config.toml
d_model = 384
d_expert = 736
n_groups = 8
norm_eps = 1e-05
init_std_o = 0.00883
init_std_down = 0.00441
beta1 = 0.9
final_lr_fraction = 0.0
Below are experts of layer 6 (counted from 0) of a mixture-of-experts language model. Rows are named down (a neuron's output weights, with its number) and show model dimensions 192-255. Each number is 500 + 25 x the weight over its row's rms, rounded and kept within 0 to 999. Numbers have three digits each.
Before each expert's rows: "raises" lists some tokens whose logits its average output raises strongly, later layers aside. This comes from a sample of Wikipedia text that the model never trained on.

# expert 33
raises: " and", " |", "-M", "-H", "-C", "-S"
down0:484511531513475516517495480485481489514493504506510497561530477486527494468533517533475513507512471508489506511486479496500479551489507538532487504495434557487506477535500530505542526507470465
down1:481473513502492509487520523536524485503487527571529496490513498482494512481501484501486472478537486496468485473465492537521484494528492527545477526504473483497463557481514522449467478520490516
down2:538525491436507502483506534532496498478461487496495490485508511472491511522548466473497487531524507500479493497537494468520524458516484520515536523498485500463470475468531524474521523501473501
down3:520483459471522488474485493486470540477533480492523521496508489517512462531472524509536506480481508493513496524488480527521549502510468471487515468499504483529481487514505483488558548506479544

# expert 5
raises: " and", " in", "\n", " on", " of", " from"
down0:522548477541516548524482531495484469511500505491503481465430509501502426574428562495472476540518495547503535514471538518508481536518503515513534498528506506483516498520548531488483508519536512
down1:501499529511472511522438495471503473513482478501487477542445510497489496504460514523480467497482506497503496500518473487499510472510524511515475473525500468506498470515532495464495486497557482
down2:467478509496537503493503437509516530497537466453483510483447485504506462493504514499514516498501505514502477523513493458496485478545474464504472565484491500459501480479466528471547489444495481
down3:488522463529455511516502515485515459481481492506514482514542535516505515514493504517513484481555466490489501436491532492478529554527504541479482525421512488533539494491449519517525542499456520

# expert 10
raises: " was", " had", " is", " would", " played", " made"
down0:492493521487513489465532488529556482476509535543516469490497463557464493480520522486518514506487495458512532486503478489487516427524495524546481498495512500479505445509541483499491506521518473
down1:489495453459539466481522474511442499496509471473510516482485492493481479532493477486528538476501477478503543463506509483465508507512510499467493535486491449472522498496520450546494497491494520
down2:490517539543491478487503448491530498504473496484501537474535525478517472521464545513460528484532510478499505501475482457538452446533530466492525450510473499512495448493503520464493521515515466
down3:466498499504508502535483507507494472510497490515499519503504499485504488537521517493478493518523500455482509489486512499483483487524533469484517463505522488511476511499496511486463497549486513

# expert 47
raises: " ", "-", ",", "/", " p", " in"
down0:487495514517507472501511493501525503498543524450472491531470499495470507452504462512469473499495523555500478479519457528477514486500528511511527500515521528538511513479478458474500495523436493
down1:447479436511475487520551512495515494495505523486501497519479525473465510474467511479495494481503482483454499507511483481477481478461464485445527507495462466504501522453478512515480518568501527
down2:486504503522512472506508554482499481447520503528517504516457513452463483524502482472492547469464531491457477516481493477462495493508481478487457537526506503466545495470535489503496490487480496
down3:480511530484514519520510510460470458469487546506518509493508504512526478528492538489464529502444544562511489517472523498544536519527497528466487468471480488483572483482491483475477514470470492

# expert 31
raises: "1", "c", "-", "2", "3", "|"
down0:449506488502436454473481492498471513510490481480527485500494439514466473514509465476513510511503477502493520513495491482468538521468502466475486481517523513478490491461487469497496465540522494
down1:505524535505494525510531514527485463474536533484516495513513449508508535506484495516498502527490459515510535504510519485495524490521510516496498491488473462476487532497542499482493528515537486
down2:501469529504508482502502521517504500509439499515508458526511486499500475453522447503491498463533495504540525539505490488501532463485545507496454556533498471499529483481525525562511510482498477
down3:483499479454497512497481461508473468516488511505450551489475497518500484499543477523528502478478537489518484489445551514537513494545512469514528438528473552532473524470515492496501515478523466

# expert 26
raises: " |", " in", " and", ",", " (", " or"
down0:471516490463538475465549510548449500545537523501493495531440493473484489459506506497466464452493515492482466521534522530520477528535464510507457532510498517505521553526479521518481497491521508
down1:536514436488505515541479499527495544534467505518493478508546484545473495471485530479541528528457496549499494552517524541476522549504506507518477480540528513499503530498537512504475473494525519
down2:492490515513528491499445507531519534493511507510490564530489488499463548491543494514483525469534503489495493493465514551514495497454465486520519517502482480478518489502520503441516498500487502
down3:504522472469522464478555460529490528519457473512519474540475509508473519489501483531484494486503504479526515529529509511528509542499493541504539474509501482475520477509495517508489495479521521

# expert 16
raises: " |", " –", " and", "\n", " -", "-"
down0:537496526473457488479520504480530504473501487536546557499511507454507496462513498528505518460540517483479505494516518496519471490482489504473514516442497525495518520481491512489522474505464483
down1:501516456491505500514526507521472481508503511535479510531467496523478494535452498506513501482505490522552547505476511491536491469458495497498471511497488492479468507490549522506463527493473448
down2:492526506501515492461467522500514518479462503529523512497503484495523491494505490478538507501535476515533449511468498426528506522485503508470470475503486502503534521507478497474470573510498521
down3:521492513502464466488520499503498502503465528516507527490480483511441496487447554455484506483499507528492500463520535504510445509448547549478484509510550458529499486505509450474513558516485497

# expert 21
raises: " and", "-", " in"
down0:483501504502528505520547495505503495514530507530500502449520507485495474490551480493522472502530548530517448544487507508516496490537536513504496511498527491537449507495490501477523453501525492
down1:544488518489520488485477490470465482491496515462558477466538419490515541495506531506500505538472494498523506520466523469511491518481467476534533501459486506515540507505481534485485512530501510
down2:508499499459510502528515498502499533512460519500500480513469524466515511500509510511524508506458517504524451497535524486479506478483510468519469454477515500474506505491475505461517468466454532
down3:502487505486497519494523429526513488479534544499495505484488505504472481501497532503519479490427505475556472497458545478538489517532501450501545554534494484484492504503526519512510473458497510

# expert 28
raises: "54", "51", " and", "1", "56", "52"
down0:494502469473527538448510475553478464487539466514524499474496496500497495484473538488515479490456499486470479512499498473466484507541483525493472477472529505502519476491483494492483503489480470
down1:454503502496495499503502478502477513496470462497502514490488500482503490469458445511496490521524487492506484503485472466490530469550512447483480508479487459552514525487501455454495490515522442
down2:476442511497495542489519511536512468533500500524510551480469512468450496442502474501511487536531509468523488528504509502504534506507542502524534478513471507493450499461494517485481507557522493
down3:484520482523484536526495490555498486534482499518534455468480481466515493511481488463495484489488492481482524493462485476504513509447494490515480517552505552509507476525520496498491501496424516

# expert 0
raises: " and", " |", "-M", "-P", "-B", " &"
down0:506493515505477483481527488511485508532495491534517525492497474515488509514467520497514509494463515553521507521465494469529479487478500501525491513541497513524521480504450467498515479475513498
down1:490563481485522488528444510483513511541544458496487498481519509502511509472475478526468515497510502495529508465448492540499536500504479502537514461472488458502468511489526501489479505536465502
down2:504494497503482504495478514481520492517510517490498494521480441481513463567494501462489454473504469510503461515441517516495525470529512526473507468486461496504515522477562522516548557476518486
down3:500471478541456503513484490491476480485521570542481492469481523484500461513508491549489456470468475483479516495478501542491543511508559460532510524485535507514520463431463526482516545459499529

# expert 29
raises: "\n", " In", " The", " It", " A", " As"
down0:493501494495544495518508504504496511498467511535522500565503449493515512487536472500500455512524521465490499482497491483490513454529503523533478542499482463509481482491451473485436527491545507
down1:557515484575485479480481525493487509471507504506468523491447518490497470479501460457529495470520501467528510466493498506501490475510549496517509496521489456494510530458490518501482535493546491
down2:424521506476490500475473515504516492476526524505541492527480516479536471498513495499575473476515499515488517478497515490497584488485498519519542489485498519513463513519565504499501499529502512
down3:466511478507499519514527478487497529464481476534573494487506473515519532536526468504494529463445507493506539570533480500466461523496537519542515458505478523480498438508469531503512485464504543

# expert 46
raises: "-", "|", "=", " Type:", " |", " -"
down0:553474515463486518506515497471509462513474513501503486523478499497509524478499489478506504498535478499499487508467526503556464478484494484474511497481510480492511500497498517524477495550521534
down1:486553508514464521442501497521483486468470449473531476523518480541517490504473507478509516489512476475470486477487457456535511513493493491501493497512510488484505457499503495527476464498521489
down2:499482475530523489517481482512553507457532486483454528502516519489440494463465508490539475483532513512530510505522450495508503496451516449490518453514511480526497487537495523522491460516494480
down3:505502485531478479506499502525518495545516566492482525528504529519491480465527500571509471455529407542529505468496449507459498499500487487465494472496487525519483475510511461520506518479509491

# expert 35
raises: " T", " I", " C", " H", " L", " E"
down0:520497472521485493476495471478508533536559493514484500494495494523514510480511484478538521481531487439505476487442485484480453477507536509470487540482497479487526495507468523493530544515521493
down1:515509504505544490492497509506500508534543534529512549497463511487499512507513503528454448470501479463492492498480524534537496543477499515510528512474490485497464484493495522504550486510504504
down2:445501519503538505490479505464512496513447496466517508471467473513479519518494506489479495492546514433500472450481488496475516500498529480494492510468523491529524536491477489477483481509517546
down3:501528500461487564474469469519515447460489498515473505510572499478529475495523450455463516522515500531498431470498462475497461481499499505485453518519494528504530488501456486473528520492458465

# expert 34
raises: " in", " to", " of", " as", " the", " for"
down0:441512528527543501529468500454495500480478536513543532484478498526484516511494523479494520493503536472521494489470486513472516463472502506501455510460486502514454521504511495540488524496447492
down1:489504545466500521478496508466548494498486513523523559499526495483517515484488457514515488488444488482535466509496512495538527482463508513519479445488515505491511479510491444552497491498514514
down2:504523484479499492455517514534487469554517507467449468494490474518497531486493551471463525527457510506514497498521488522517463483493476524528474493465505489502503484530528523458444496538480496
down3:512551525508539469518443496473559457471483494451512512478479475479467527456476495504475512475497504498466540508520473513502549451489505508508499496520476512507539486471498505537492523480467524

# expert 20
raises: " and", ".", "\n", "-", " to", ","
down0:509489531497463509509492510513514515454482500464519539425545534497478526561520506490487495466482497471507483513480465503514525504479500498524518499440482500498541470480509504485533492504483497
down1:481516535478535527471470480501477524500460546487448523457485534507506492510439527483517531484483526494483538464482490496555532545524438502535537454486490497581472455520493489490496510494515515
down2:460498503501485526486495471504449535502527501467485557516446462482495511480541518495496483507523505470473570503495508478535502529473495517479519511476493517474434459515480494479475495479514515
down3:491515517480495477523455487466482507532491510447529531490507488524550481486497534502506513494515500475507485504504505503521526504506489571517496501479493510521547497479457471512508484538494519

# expert 4
raises: " |", "),", ").", "]", "ely", "',"
down0:508465502522494523468471493484530513491460478513502508514505504515490497497524468480525551477521508511562505469497481464483477505550506488480473487500442495508456511545427510538482506507495549
down1:489470480560548458519505472489492478478461479458502481504523464513513509532517508462547546468468526530530510506479509511492501502515552493481546474508505493499487491524505508517547535476511519
down2:523534498508521513508469490520492471477524478496459511510476458469498496509475502472491491511485528496479502506522509473483552505481507530512559496467505466516509494516472531462515476529491502
down3:517498497475525505477488473525553500538504527478497492459515464505507479467507546529448527502545491528522551464498504482520517482476458510483519535521491503487524535515544515475491491521535505

# expert 14
raises: "The", "In", "|", "\n", "-", "On"
down0:517528507504465536549508481547531517506502498506527572491462504531491548566510482476525460519515491446463460499528523488521455495496463540502499478491504558490475491500513491546518510510498479
down1:516508494549496520538550513530526456505546469514547509496483536508532491483527474480514483514459474525479476507491495501500526509466546470482491462485533471447473511524487522469498480505511497
down2:503534520513508531481483444491510480531496487532489485488485508485502448477484475507517537538523551528489504479500475508499510458514504510500509478543510527499484569507537500559511480530548487
down3:499481552508522487496432487507485481498546499493496486521461484430538506505481507506501504507560540453529529470536511520435500493463508476478514533516492500466470503498483521540492464543525507